Weights of a small mixture-of-experts language model, trained from scratch on English Wikipedia.
Size: 13 layers, width 224, vocabulary 8192, 29.5M parameters.
Training: a variant of Muon for the experts, 9668 steps.
Below are experts of layer 8 (counted from 0) of a mixture-of-experts language model. Rows are named router (the router's row for the expert), gate (a neuron's input weights, with its number), up (a neuron's input weights, with its number) and show model dimensions 112-167. Each number is 500 + 25 x the weight over its row's rms, rounded and kept within 0 to 999. Numbers have three digits each.
After each expert's rows: "mostly gets" lists some tokens that are sent to it at least half of the time. This comes from a sample of Wikipedia text that the model never trained on.

# expert 24
router:491486525469473476530536528454511494488496445495526513519521535464528481525541445493529448514521520494515529479509502484505491464464520437440514533536526469486463515519
gate0:455487511474472512539511543485497445494535534495509454543466508508480474464548506525526482501507535528484511501471495474538457479472456491487491492474489472522480492531
up0:475522482506518543529454502464489470509464499518529517528514496519555488480520487507487474494482512500511501530474466493498486483492473470477520512501510532481531516497
gate1:490534544507483492530488480499470518546518480469447464460494516473474503474492521521479504503495526439465478464484484496487508482463514483514523548537471481489494492484
up1:526469445487523486468502506494527510473490497508523489518497490506499474528469475493532511509553471502534516563504463518503488532482480508489485467494526495486487524547
gate2:487499512483458520507498480483483473533466480517506525475494522494524512496509453478496451508466490524495520530494476498495552528514490485514490478507500433506465509534
up2:496506526537516455491524491492517519508547544508521470521515478510488474446501485504476510504533507467471496471480529508513565542465512525513522526503501527484494527504
gate3:497498504525508502571525469484520521475546488486486492515502509474445490503512455500525496524431540546465515521512496504476503502456478497482504448485518487519548543542
up3:502496545453514495439451534506506489517523519486507457500536508557521503526500499542517521483485468489490483521493512498485502481523490521541501519514498504486493461452
gate4:529512535500474480503471516478500518456517482486529467485499518554503496491534517473519491496491499493501493485533526440452505521450502490492455512536513526429509521469
up4:487509482473557503489507472502503495549488503499468542489516484490504527477483500468477484514502503516555498502464495529510471514523510556487523466493476499511499501515
gate5:511492490461543507521507493473492531493488544469460512523514516497518487498491516444483499511488513518519477465541521471523454505510553498472493489487508459494490493475
up5:470514504469504532531525486487536523488511491518563510525526537513492471527493482491497490515508498533524518504497507515511498481522498510523508473538493537514537550517
gate6:508448469517533528526474475477540492511469512453483494540480507490541516496536471448532478502512519515521486505543506487493539471521497459535474542499469496477492575504
up6:495523507517472508534551444509544489523450488504493503478444507486486484509498489498482532496490495521531479546478523465436494477480468515509527510474497501483508514493
gate7:489467555506485467511483524495485482490505547486538483509461468476471487502512518464503458506468474479518447465542494486517505505496498469472510481496477481514493473545
up7:473513540538492502491491509543487473519500489533524495512501522526479538499532512480529452524494514477478478500523502446511477535505483546562482512502526482464497491546
gate8:528488539515529506517481503491543516470519519481476511524486484502478508497545498517516505523502489512513505525515493554553431516473474469513505506547478446477488481516
up8:516456546530513535541555493486542542464501519497531510497466484541498527506505467507523458520499505534478469492488537463532522521477450516437463527542497509497457506555
gate9:508498467460481499520527507485507483512504501512588490465494506502522495553502476523475506534492524490493546481477484509483557487491506498527529506466502498519485513505
up9:490484492519483456463511480540473524500473532509462523534499498522464531463521504504529545539480509504508511500496529476557459517498511536491489515540499485494519465472
gate10:495459512522521502471532536460501500486526502503551490469507540453469475524516501488493470482475547505479494534554520482477430494458511489496484513518537462494533484490
up10:444518512489500498501547497481529503514457525481492464508514516464452488533474515473519479464521476524517545522556497457498509522497476483469478527487535546487512496497
gate11:508468501468535509494475472509487494479494458511535462526482516513518512551494509505470500498568470524483494521461508515464515470443502513508515438513488531483503526501
up11:472483484481495530475484457483448526502548458473523500494485511517511491474467499522538478479560526492517507485469511502506497484488463484481485480527536529470504496572
gate12:513467487514501484545501526472514483495466488541519468466444495529488478505489493432481493532538494464487498498506511522456495504516451476472483557466518512482477472497
up12:513448482535508525485468557494513476533475478498493499468458490495512500520508519432538480516503476479476481508520522533474501526520473457508488516495525477495519518499
gate13:502525518455484511500510483490450487526514487546506483505546502514509493480554470476527465499518502499527509470535460488525488478472505511452524509475524493472462537525
up13:472486496514502502506521515458475540453508495510473482472475459500529469532492482497474467501464471499454457498483446520461515495482521511502516540491483474474475482492
gate14:522521535458499457489493456497542493500473468550472515530500467466488459528526460514519500477512529489496543504485508479522504496489521470482495523526494495464484501503
up14:547485457506516481517488512540506519486492532461528528505465476484518507500484548476500484526492517495558481555547466499537498529509477529526519491479474453530524484491
gate15:454528520488515504456475470518513497491495518450465509480537522466524512495519500496517533445528501495444493482496484503535486528494518512459496519493553475502552494560
up15:489483487484501487486489497478525507472511562427482480493508486521536462503548455473516505446506488511489520476552544496522524507474493483487484543551500502468550482538
gate16:490522501492516461510490477463505516450498470459539483501509476459506557518506472490502498549481502483509482503492476505485465497549511473479506499519517465499507523503
up16:492441431488507470538506498479502510453511475483557522522494508436479526519494477516493498539516502520479492538504503500479517522539495502509501539515493487488470540543
gate17:515487494474513482481506549485459493496524464466513452492464450506512510532486502511496496503498459512425483492508502476515498466449484472461519487521519496475484499521
up17:545491525513466531485515513536509449530467519468425494515511517521483479515512467509483505474486463498531488501515503488512490537502516511560487536488531476483504493493
mostly gets: " League", " football", " Championship", " coach", " Cup", " professional"

# expert 2
router:530493512524440448501529504443519479512502454487520512558517507493528508509566474481520500526516524462540518493498472492503454495457516490479501542495504438495472484512
gate0:515488512499499467473488511501507475488513519508473513515452477507505493502476469494469477516505549473492494525446535512516540512548525510508525475484520460534494511533
up0:488522470509464516531480503497496489581470498507496516505513504480502579496525557567484507538484460521490436443519530528463475480529502543493505481501483519483513505474
gate1:518508490521529534521480485470532505460501498468513460515472481523528474507492502501470510491494491505498522449504495471535452481538502518551499478501456509488462500509
up1:497524515492509484499529499555502522534521541448480499461495499490497531507484533507484475491519518487499459511444491502453504462471509473548532530528517500518499532483
gate2:509529524517494499511494465524452526501468523518511535451467534465478513481525430486491469516516506469491512468529480477481417503508477511462488487513483444523525477488
up2:529493460467501534481509573468536458517508475514482456503510482517466537501447551512533559489483493551525488515520534554491534516513481473478500525521512511489488509504
gate3:457513471521468475533496518482513441458481512482539464496470493459529512512523463496511537581514488504491517515522481455527505520454513533490494497468514492520473485509
up3:537493526485481493489517497454460516513529486505459490501483523486471502483477453516447526481461495523508460492493481511484484493497467510512517522503497539518534486512
gate4:510530513497477468532477495533504540518562570511488487490471548531501464477492503520485511542498526458515479509519499510491457505507497500523487447502470540482513510533
up4:505471464479508470525497487460507526528520514495465490461482480498493465480490488547492521552484508478515469502502518487471511520530452507548461477484534492526464530512
gate5:484471502461540521516528491464551514507508486509544503503486461531518491549532543442491530490520504540487534492499519483478525499482486479538502446531474543476479522543
up5:507461454503537509537517493460486488480451469517533518469511472505505506480472516456525508492468540484491486527461545497482533529492448508520514482517517498459503491515
gate6:562541523504505515536503500519518506507478488518524471504506482466491492481539467479522458552529486457489494519520483452492486482515502546517474477507564429479512536494
up6:493521512467476519484465502469434553519505457464463483515524563567469513482516478489423490461463507510540509506517531501488501494490460476509559521529444545528501492497
gate7:523522479523549471542527524517479519484526547472470520514528504494529484464499474532569517517482482492477492515453478474487483532492478483531501521488509507535494484460
up7:471541464491471509509496491472525531513500469503532511472524492479522504493507467471501507488501539463465511480520507513545518480474523524483499438471454520499497506499
gate8:508517519547492508485556463455509470535465511500489509511529491518508498459514479484537479473480517443528470468523483494480528478520491520499512505479497543476492469437
up8:459468518458509496539453505541486540519521525497525469500487468474537511506547554527469497519501468561466467527492525439507483480511517454555486508540484477556486506561
gate9:545506498500474522473521513385480508480501499494438480532512532525507496503483509416500518496522480493503487501489525475445527495519439512479498525521485541526487506479
up9:470512564514479479486489517525548474476543532490529500532494490483469490479485500537496483482522533538450506484499523449549509499546463481494541474499531447518503505475
gate10:521507512519561483463517492518515541446488472527518492534487513497534501453517496517508514484459562472494528508506472502508495471492515543457524494522531528518478507530
up10:464479509440493495510497504449490483488464508504481474456512541522523478513501502536494565542515493484541502466489545495505457516506496471536515516490471502524498532500
gate11:522483546482491466462517517471467490474527432507512474491539480529488527514554497495525505480481527453506508453485509556544480536482501521494491513498483442461533511494
up11:491487452520507520528481483539494535531473533472508541483448501510482534490491481520542490486479494553536496490498495466476519559514496496466482512520519533523503493463
gate12:502494499526498494496519504476484549485512497476519478476426485516539525535523514484557498493511543549483471527489526472482528523474451501530486507477509469508489548487
up12:484524554490567540476488527477450469497527509524481508505551503514479473484492502481488497486471443496491499554488439518502510506513488488502551488511495493515509503446
gate13:526474504524482476535481508503488493527516505480464496505476514575488500525517494545485464526463478493551497499471476486448524552483551536538472491445462502507543509474
up13:442495479515543503482493521529490515508493474508518483489522481453516490493486518434489486479521528498490478461499500514516513444484493482514514518547552480490527466511
gate14:555463493497433477528546502455446503545490556507490476515526489505516526481511492511530552513492544472527513484509494484471509515504499537476508518511529495495504478481
up14:490533513496528506501524505529526523496513475522517537501481517468504486523518488523466455513534493540466517506542481524544491538536429461487486509481470539488472470482
gate15:452472479484481438508521515487557477494547423534520549492459515500480506513488493510506497541489540539485483533498481522469509506519473456529481458506496499510505473497
up15:516512535516544512542481442527478515511483519458482462505475483519497501457535527504465525484502442519484478491438525508491520475476533488517534517462482488485520519492
gate16:505554514514422495504509501510520489489524498492537493522495499551500524521538477494489484488523501517482541458506443535450500496499508489476484554500502506481498488486
up16:520524498490458491489511508507519525505484465488509488512502458496502516520551475485501488465479466478492546490519452525484479502485536468485470554505467510466516508476
gate17:519514525514522467526468480536460487490460515531521530501461441498495519511526463519523487513511481534482487479463472463529496493500529469514496521460534455485493432447
up17:499551469513480475498486514506487508467517535494527533514529514527508519458498462506514493528514524475513483500509470495501477478456479482403494522503484510497484520486
mostly gets: " year", " own", " one", " same", " highest", " world"

# expert 33
router:537456520524465472506509506445525507510513485462508511523488511483508495525546489487528474502513556491512515475495470498470490474517506491515536515507546477501450510537
gate0:544497523463498464523508521501526504460532525509508497454470543501521490502518480504519502533506515512499486487545484529507510531480527466466483503550487497491503486497
up0:543487489485474501514521447474524493446528496493497499465495520502527509503497500469499525466469517501505500505510508467452527486526475502466511503529432502485533510489
gate1:522483550489519475498461473483504491484513457485550492541488493448516500511536524504475497469491445538517543476496519512487487454504478532520496483520555516492496537469
up1:512469486491524481540494495529540516488485504529510496494494494511513516511467501502498503512538433492463445497462492523513500529482469483490523546528476487472463520481
gate2:509500499477514418486533478491511504500466513491519498513509478487547466499519514435517479491560529544526513500491527536490521504470513558525507511492516496492488507484
up2:504507514532509535544495495482492501498470545508527474468477476513499519489517503535534476505497452493519481500510502486493520528505490494520501486485474528496504471514
gate3:501479532530505490546534506466528537480486464495504466465481473518479506547498517473536508471503492458468504521500480521504484463511510439497460482524517443517462451510
up3:544502513501462529505475460493485461545468541499489528492472489465527515492496464463499485494475510478483524487538515488517532508486491503487491499491526526504506503505
gate4:503495517458451528473518507523497510524493521484536498480515527533499488524529496497512502508487455480521469528468497504517461500476518498555511490495536503475464539507
up4:495480538505539469501542524502537509425506483492476475538513492478523532488486524476477471502490528502492519492500498518480466486471504500496510432513507520530547510465
gate5:529547523561502466499505501495473532477471510498502521506501542461473525522490518503521435515500509503500463542519494474490480450540491529494462497517486509510491541494
up5:477529481518533444437486551479493551504453499470521523501517505457471506525502513524492523479485465481501498534483497482493474483521522500480487552472470538482503540532
gate6:508515482514482506528470501454477505492491520496460505458490518478479497507512497471541533507539517505468524504482511539491481475472505498482489540501489497508460500520
up6:473435472498536454487486495483578494543508487508534488487484530506501477483491526556509532476504451476486531493482500523501454486524473518467542495506497521476492484458
gate7:457443485507487475566494507515515497493467531485498559475502486512495526474525480505498451510526506506514554475530497519477461493487474499475506516551506501496472511528
up7:497452522506508465513529465497499515499491477557524529455481499491502493503527530476519489521474513505475496521525536537465521488485480498499493481534516485519458484578
gate8:481523478509451485472570507531530507542497520480523491505477520504517469464494533529459536534490520536500540488479534527479470549498513526500499499512502493495447534499
up8:481516457523468519458526510527517520527503519470498474544486516521516474469503513513461508502497507544519503488508521537466487512501459508519540483505514473478464511528
gate9:543491496546528516535538470507477473493531534521499495480520511518542466515508455463504482457486511472493544462514487501487532523463487479472567530491514444478477523519
up9:505539522489525534457483466498507500488494528480478557477510436488512536468470476521487487538504459471508453502477528515463549517512494496499472527481521492519527491500
gate10:463518534460499461517514508505507523510513542524522520544547496486437499547465503519544514504497488450484492517512503490453502490503512510510514479515505548497450500495
up10:500509483510484469546480530533487501522531492479512544481503424515455488508446465518476468507492488486507489545505520486490514495464508502491480490495524470488491548537
gate11:509446511515491499481511515504485504485493511495500508531497525465501494483526476509510515515481515530471450515498440545502513539484461525520554528521477525490507487484
up11:501471482520513506512524495495497519514510526461495515453505481468532497448535478455476527467506525490507486536527528558489496438499510489484471477500486491507525486470
gate12:486519530536500521533485517477451492498503503505528467564502505543518502490517501481527530536520533515507491518495501471496444511492494511510452507543517528431497488507
up12:510458485538454483488518477524547531460475510474502532495466515509466491489505445466466508470479467520532533531518530499510505494523478522463454485478477480514505562474
gate13:526511461466523477462467536509489519505476458465515516498484473522519444550493470520521439487500493502466470476490509519539510535485485515536459465556469478505479523508
up13:501500462466517497497458473535531549492534506470496467485464492518461487511517483506502461530537506465501499464469521524493508462446510477512545491531457548538465526513
gate14:481503543481542543491476494514508513489476550515522495491486527520494510492515470505516488521504479488502469512491483487487521495485522485537472490464446483517507498502
up14:501486535523553518456507512546498531529540499498496505537515529489491489483491530453483512532490489435473464514482473496488508448492523499526458506481508460527501500474
gate15:475503491526508491505502515468515511535499519497483539486504495490493503476548514476471499510484503505500508443476418513464489499532506501477454473529467481477515535502
up15:479493495499483504524522504547480458519485515495497525502483499513536474503499505514519475540491449492515487551495567486487508537476525536488525509466499495513470456471
gate16:517515516525452483526468499483494489474480491490459494509462479493470496447523476463509493497520489523494493481491482483506522457456515516506517525514495493460437491552
up16:540500533510502477520494509458509474544503566502455498501467516494458451512497503466496533469497499513431450454519500502491499466503505527522514525462495471515490524540
gate17:535464485489475492512452503502500493499471469485521498484522464486544548458559514469501465512559531516489465522498490487534522509518499482473579555500508488532478509513
up17:523465501464503505437512466502542497526496504496510481453517518504421499522537491493534450483526536501505479526486522547479476482550517491488520563512462490488541523488
mostly gets: "nell", " own", "chan", "ten", "itz", "lie"

# expert 3
router:530477509489484447508498512477533500508531493491517511501521536492507478521558504508509473516528519480516522487465465493480495466504488476493509536511516465482475492541
gate0:539500511453493538525493484560512523456495515508487467527570496473457492509519430469544513502470497520534505509511509493536523491507475476522520517511507545480536532490
up0:489511498524529501528533479508526535492519496505507484541498508492433496498541523484455485506493500512503524469535486520487508514542500484496495532509515506499470518527
gate1:481489448527505473536502495489554484497510536497497480484561545464495482505511523542520516475518538557505513558505482510507468492472503472478509494482469481513466462461
up1:522517495509496477487462527517501488486469473494505493546493497515540498471494507475490548478459518474511492470495520547542497489506475481539519531470519510531525471488
gate2:530510514459560484494515514517493487503517494519537483512523564519459466526490519494499499543518481552562485491450513491455514475473510509481472480537505549478497526495
up2:500508497518457536512508473469493511463475550509523500524486449522531494492531496489526571498471537475425481488517523521510508492480496519485480442477513459478503501493
gate3:522497481469541479450488517469545516496482518482462454472503467483488489463496471534542498508499473512527496504481490513511461511521497468505502510483549500470512495501
up3:458493516476488514523484515486530514503529494484504509502511466466470500497507480499472491494488527511545526506541477482509480539488483500495497470492469516505536499524
gate4:508546490491454490511506530502511472548499494458529499493520484498524507516479518553496520524513458493466494472465557540492483495496439466480534534505486495503520515480
up4:485484510486476507508484522530492474525502475438529478525522479494560480508502536516491514488521464456452513461477504540499480478530464476491512505522529500514489481465
gate5:466511527499516483452511498518536512479483533521539586516515525521486518477451519474523418539495502460541527492456488486463469491524487505509518512549512547496503543474
up5:495501502489528534463506513518485546480551548560516536513464468472506547485495527490497496507490484489546485496493495473504527490507522498488512537482502533473543513540
gate6:522511499491495520479502499506525505492454504479510498502506513515506528496496523469486499443489519512493502517512514473542506543500494502521553558494510523512473526542
up6:478485491511500522525504490522535478500507500465504513491495493532473483448471480507484455487475496529474497473502508490500500512515493502566516573502500492483525534550
gate7:457485469493546529525503507499523525521495507520474512448494544477526475525504494522506494522523470477487505522494501511531457515474496439521464520501488472483467483510
up7:537551511531512492462524472518468428499529498484526486500459487513455500451475531498497490497527498545503504504518468495487539430501478533496520484468488523509516540488
gate8:510472542498516494502527471497492489494474495498493531487494494462496516541538473515509489501514489529458529534480500526517539498530474474489468500468515464529496459503
up8:500484512572454478514495508510476482497491507490498483480531475584539508501490475475496483485515487484491496496502538474473489493506486476498433525469458460516496495525
gate9:521497493498494502524470532511534515519515508489531483510460467515489455475505524470477510460433502494529482486502544507516517522493501514482477542476540520455496458478
up9:521481447521493488518504507444540507471483536457548479456477515485469478488500524464488474469438501513516512511462507489493514490463517512505476474516492520518472521479
gate10:494490463486548540504509507557436520531496484520514464481504549538507516489478514515500483499520523449505530501489500463504511531499494474536507469466475552499464499519
up10:529485489458514467497499508522509497498509449495525491499495531507500523558480498537499469499500470472524544554496488472479525512466531467494480492491476548523459535481
gate11:531525488471539462460492526446521470513503467513489497510503517498528492514504424513464501496509479507518481488494465572523454483501517509493492513514479495480512475521
up11:488477501474461495510495486514497466528479450485509495460520501512469521489452500493471514491500509485500482528528503537520484471487501487523444424509476502519516529463
gate12:488492494509524538492519519485508509491488497509494511472519440490506452508485497480505494490505526502498481463489495463517518478464502517488502485507508476499477454496
up12:529510523481526439496553528468474507451517512501557460482497477500495470489497508468492505548491529478498521454532485497471519515475503523476526501461504486508443449489
gate13:507477511478477475511497529477478481520495543454504504495503490487532484484531497470485474507533569508477467469504488480479497514516486485520513509482503476491478507522
up13:488517482498505520483515490502459478511492489508531526501466487486475529460479500502514521477485440489526500507518496479478511538512536527450492501512521551488475544483
gate14:546489520494469504504490523548494587518519473490487512564506531497496507490475463506435531481528514510500487481491489534511485510540551502460506550468535504534517501494
up14:474483514504504511464540473467475440486498477503504501475504471474517527495523515489539528500521493492514459483542491487484528512511489472500532472538482513471477487498
gate15:525513517486471514484512526486527549487475521483456477506464536505533482495494501502506477532539481475485481483511508532493504530521484533491509537500533490513534485486
up15:543477478513462462501509518505500457508492527468510490504444490465513504528510482519495496511510488464518493506470499452472490478444545526516488467516506510478506505489
gate16:497511472484487454525515476485493464469495487469511480474467538505484448465565481552482518549519532501529518510500507511546535512510500483529479493499461451456474531474
up16:496501462526512524504481539487562442445488518525521507499517474494460462505498499509532458481527470497479518506523499445510482502473477550494536456518467529478487488487
gate17:493459572528506536521509454504487472487473506515481478502490526473521471507536466508524476470508498506476497489479516501515547503483508501537490526535531483528478494475
up17:527507426483483485496500531484510493511483442517495503495490438519521467471456504508503524483472484507556521547462507453513523536525470492495475468512456495497540546495
mostly gets: "ations", "ants", "ions", "ors", " operations", "gr"

# expert 42
router:509484530458489498512534506500515480518515449487515543536534502468526494502478469460508493531503491501539520484470424492511496468467547500477489533530503478483506487506
gate0:479483481526465504515478502490469525511470484497467507510516567483504470472484502477501499513509485500562515494469519430494431414502508504511491511495481515469508557490
up0:525511529556462523558520464520501485434491532492519507535516470551535523512541494468523499458518476505480503524549472545548475526517492493496528505446517511481435514469
gate1:484496541479507482497504493512489470503522475484481486493510521459479489536480505506519543559513560455475514498457492487513473470516516521547461460516545504497510560522
up1:489493518479483514478534493562499455489522483494481512442510509480438484535468481526524573525540522485468507483499530473506488541538530505537439510514563497517506571529
gate2:495487422518522492480518477462467533485555519509516525510531528506540507533464497495511497523485515450492504505519485504492487492512462516509534514510506496487496515499
up2:506531449470509495487480537510483497487488461463511516465500535488530492497518517481479511440496532468522485487455495498524505539476476473479475461466511520518485495508
gate3:494486546505492504495551483529466466524467478498533529499493477484505503515552509507510503506482508498474520477523453526473515511493541495461501534503467505504529532524
up3:498518478503491495507480459484535528496508528516485473501501556499492462492483511471455466519529503520508491497489497490531477470523484486519495505495523503493481516508
gate4:538509433490479527470502567510464465536484517490533530496488516443517443513522507505497497464485504488494483529455498471478480523478526487481530540504524452498492472485
up4:484487517485518483541471455493531527517503541507496474455501521496489517489499543493509494491526504511503537467520509533475469507505476498471516512509490472492538492508
gate5:533487502558480471490511469507550487501457474467520519562496523509531552533499489508517484512515520497548501509478480525508465474465486506539532528502493519463501500538
up5:506503484523534499479482480510535513484455504510525519549527523481475515533510485486462544508540510483475508476526529524512462478440476513480481518490526493522520457449
gate6:516492515484483502505495500541503508485525453483516472511469499486514509539476468453481546551499545481486533519507514509475498488507518512493554470477457444522458512509
up6:536517523469512538522467489527495504454536479502493479512485482519504573535483473449498538548497507499512514502510524531472511506539488472501512493508493464530466505513
gate7:535524452500519484492537547482521476529505470504518561519484506500444498520496480472528504521494464395541474463507504504463524519461521493476525506477474516525489477554
up7:517516478483547520520513494502467508523503558513493513456475511512528526477499507518467498460479487449519539505576540484495521497490494459467484492501522536468476524459
gate8:524526495488510507533514544468507523497449475492511547487538499507477484467476489449441467520471486499511496530488460507477557479494506466491528513497479504485477517531
up8:461477564496483455501497476518475497494474508512543500512474526488487524474555526537537527488499541486518470504493517495538475516521461501507474496475510516532494509493
gate9:502508516466489446497506552501501472551465467470523493476507524511468457547521511448469467526530482516488510511503510496496492503462511503448504491504461486494473453467
up9:493473506475455474507501538503475539554470495455471515530522490504511522513519498479490520506551487495520550536496545519445528512480507499471493486498439490480505504511
gate10:545503506477513486541467484460535498516524470551515566506483502476483490529452524472494481557515465487456492486476466478473475464456519519518482479528444491469499512517
up10:496529457447540511490492526491514478533511480537483541484486474466511498506497488447460488500511471518508483523504478469511451517492498544480484509516476518510512517466
gate11:516511537467528438530497498505483490498553506505499501477493500550507448548485532502536479512555476416482492441462473476504508503504466499512528482519517491514532542502
up11:503481481524502483521497487527575530478472535466526490519516505521511501486532498503479517512465460483514517488524486511474532462499486513493513531496501524460517481503
gate12:507511494481500459502473535504493511502562514479508502532490489486470500509453497478506503533525568494469470510495492468506485506491482549477489498505529520522493496547
up12:490489514498481473504487511532499479517521514476484493514498494508475527499495491467541502533530507463458508531506524467456502516480458557508469459508526485497472531517
gate13:477482509536527537481498470432501489466497515510504485533556494501524498530497524511512493496462479496501498522469472472473499515492530451471515510528544490495487540512
up13:494481481504531513466472489499475502491468558483519502501527466497515475554489507485499508533519493509528493477487538473486526512495542467488529528513523444480477515516
gate14:544517508476503487507522518454448471514498523499499468509474501504506485486500488511480507521457490527479518502471501507504501555478498521495510534521522506493485506481
up14:520533530549468515511463500465506528474510431510507528514554516501501505502522515513495543494472472449512516485527510490519487443502509507488467526522445467542508476520
gate15:492485461482530523519504533473478498526486491438523510512498508521535442508513476510514490510518453507469531470483523511502527492491528491491528528497546500470506516477
up15:540414464525519501480508471517456542508486480445500492504479495508520483471479507505487492504525470494501537506503477499545550517508502533547514519516524481450524496459
gate16:506499419446461474507525495495543510515518520516474498526544473494472471489517528491482509502453451461476460514502509533435457538495544552486492546524547456468494502513
up16:494550492503501518489456510499495542558488490491450493481494446504485507519482512550499472502482515479508491515499568511523501472497535518491499504538507469501547493475
gate17:482466503530493484503515474460469530483509514492483517502511482491484477532519490525493473516473517480512492538515505479521527507483477489502532509499517468483489552504
up17:524492492504534480501501495511538478499508532504485477495480478500500542494495512502521504498571474533535489489502472531482485470522492458482459516499511510527520491505
mostly gets: " electro", " receptor", "mathb", " Hospital", " Yes", "เ"

# expert 13
router:547477509496480465491523501463495496519532502485507505515526508507515512491519509497524464495513525497501524510450483469451500464478490475508503513521532502481488526520
gate0:502533482517512483509490502507515499481517482525498498529520467483480491520525555556510469542485514507503490499456466467521512503440528526532498501523509512469492516468
up0:488474467510496519518510462506518450493519499515538499474478488522512494484548515508477471546476487534510502507502498478499503519426506475483487508509480509446500505483
gate1:504458498496556517486512502480516509496466465499467489500453503480507482519484500497484539526587471508508486540506515521512481432536512513487520480514512513541510537492
up1:504513510496480494503488523491496459495463521496565518503506495468485519496493540537532500447452495540488527495509509519484550518473518518475441492513512451474498500496
gate2:544504465479508475513532499490527508546508509512518516525448475500487494472499535474534497515544487530542503505500531488493486538471510523514499473518466530515451485504
up2:516515536498539542482500538486487476518498517481486501460485514522469511480517478524495538516499506509475499474504469569470460494464519507505457491524471537541521473498
gate3:526500447467472528495481549476521489530497475524494484497481567479494456488503501543505506487493482521500470481501534499515529533471477474508513525493492476506498488524
up3:411453510520456491490498484523511509479517510467525509519515472485500524501477518463465494486514540543473574495506501480507475499536514511502515492488504517483492527520
gate4:488470493460479465489514518511510523459495540546513516503444526473525544491475477497466496479514511521511511484557494545501516497495458496520464479473540481514443482464
up4:520491497506491480502480501508489507505568460469442478497521547475507508454469506464487531454476510546498527511489522502469457517494549521499522520518499528475545514492
gate5:533489489479527501460486434502549496512497475472488513531566504523486454524546494503525476521460507471504535498477455456498521500491488482505501452538509496526537511523
up5:525482518472498492455526530538483498506493549496525506546538493519501477528529502523489496491490475478473498488496490498474506514541454524471489572520488477515505494515
gate6:543501524483519501472497504471496525522550521500490529525563530544465464490499454477496554509501532463494484519465476527481456487474480510541505492488505506497466458538
up6:465501533476464472548485481496508466469484475491534485487463473488462532554516536484504457468512473529506530492522504488490551498477530466496466472509474504496527513489
gate7:547507534473512457490479497507525491509482506507506502541505502544497473524545539531523506524529506468464525553480447454510532453485481521492546520523558542496508501501
up7:470511464463491527497525474469507485490495491491488504515474495490515495525516544493508482550522503494551518490521506536443521506585545498478512538554488501473488511526
gate8:533510496535474502487520489456494513461502502494477490496534504538527528516480515452521476516522526514552482536501485483496449523508501516511495453473501493484528568487
up8:434509526497509519531459516507545503485487488561467550526563494497455526544503483522496512451519473512516542546479458506513504488529479507505475500503505493514493504500
gate9:475514543505492534499486480485440486491502528486553526488470528504502521492540530527534513498544515529492493538514474491446478482438544492475481468498524503472434511483
up9:505488475458503536467537531512529483529493485531551514508500508493509524518472529478537529518484484510493491563465509523451495495507536516496486528542529516478513502522
gate10:518520458525492496491449451491537475542528504442544458487517513533513507541511525510525457521560488469465476457502512529521475479469484514512513506498481562489514512495
up10:512485469520472477444473475475497490539522487510510508499521498462500495523524506521473528478534487521475470528495462514507454499508529494501524508477480530499482504481
gate11:491519509485504542469525508517511505515528490517496509537497472497519497482500518518507507503478494492492520466472498531490508505512545493509492494530523546526518493498
up11:512513472471479503481512523499488497570537509502508484527501513502551492520554548500498477541523517526509499532457479499486551500565526476510505508484482514498511455503
gate12:503459483487504529497477482484516496527474479424502472499503518414565530517474519495526486481530469477509510508484488484462523491471495499478467528497498535506529488540
up12:484523479512517482510489490483492461448494515536501425463482502507552506538450492466525506520506471500525496498497469499474445532469476507464488477499507514527491524506
gate13:524460508508470450510498493505496502490486487493490498504508520523482487532569532500525506504486532459502508464548459499489512539509482525461535513457475525516473484486
up13:447519494513529494498486481513502506495471502449468507501488490513521477506516473542481487470458499521468484477517507517508496533503535464497534507486498479524487513506
gate14:476475505521482531492504484503546561494483509482491489507510478515540504477569557485506434544514527513486541455472521494513497492466507483509502535540442508520476481516
up14:471491498519514536541501510472476546499494483508466487495503579463500538481524533488481473526506497496473525472425514492504461472501507535508468518483475502517496501505
gate15:520465479497485524565506479496482465487481533475491511540470491533503501470521509524502526500509477512495530514493465536518493511521512496522529525487507488482527516489
up15:507508501465508489477488454458500482476520511520493502518509510508513483501492532498482514518544494501535502473522471537498519474520519485518501466532452499486516502505
gate16:528462502533475524500519456541486450497511502512497513454476481492453459505475502503471463512495524477472512531485491478517492467538505531509503486509466503535483552500
up16:567572503553492491499485509474494528475490477454507469463498514530521505490460498461499520485525464473496536496555469521525459460515524484520533476482530515518480461467
gate17:495499513494520538510509498518502459490465513483521483475507465455453474497521463539508493507494470503507535522498496495462467478464491488498514548518482464506494526483
up17:470476463511487512469522523488552496469488517472494501515494488460524463507477483534543499498484456547513498526508515477480481491507501485500500540455473472520460509478
mostly gets: "rt", "rap", "mp", "int", "sp", "frac"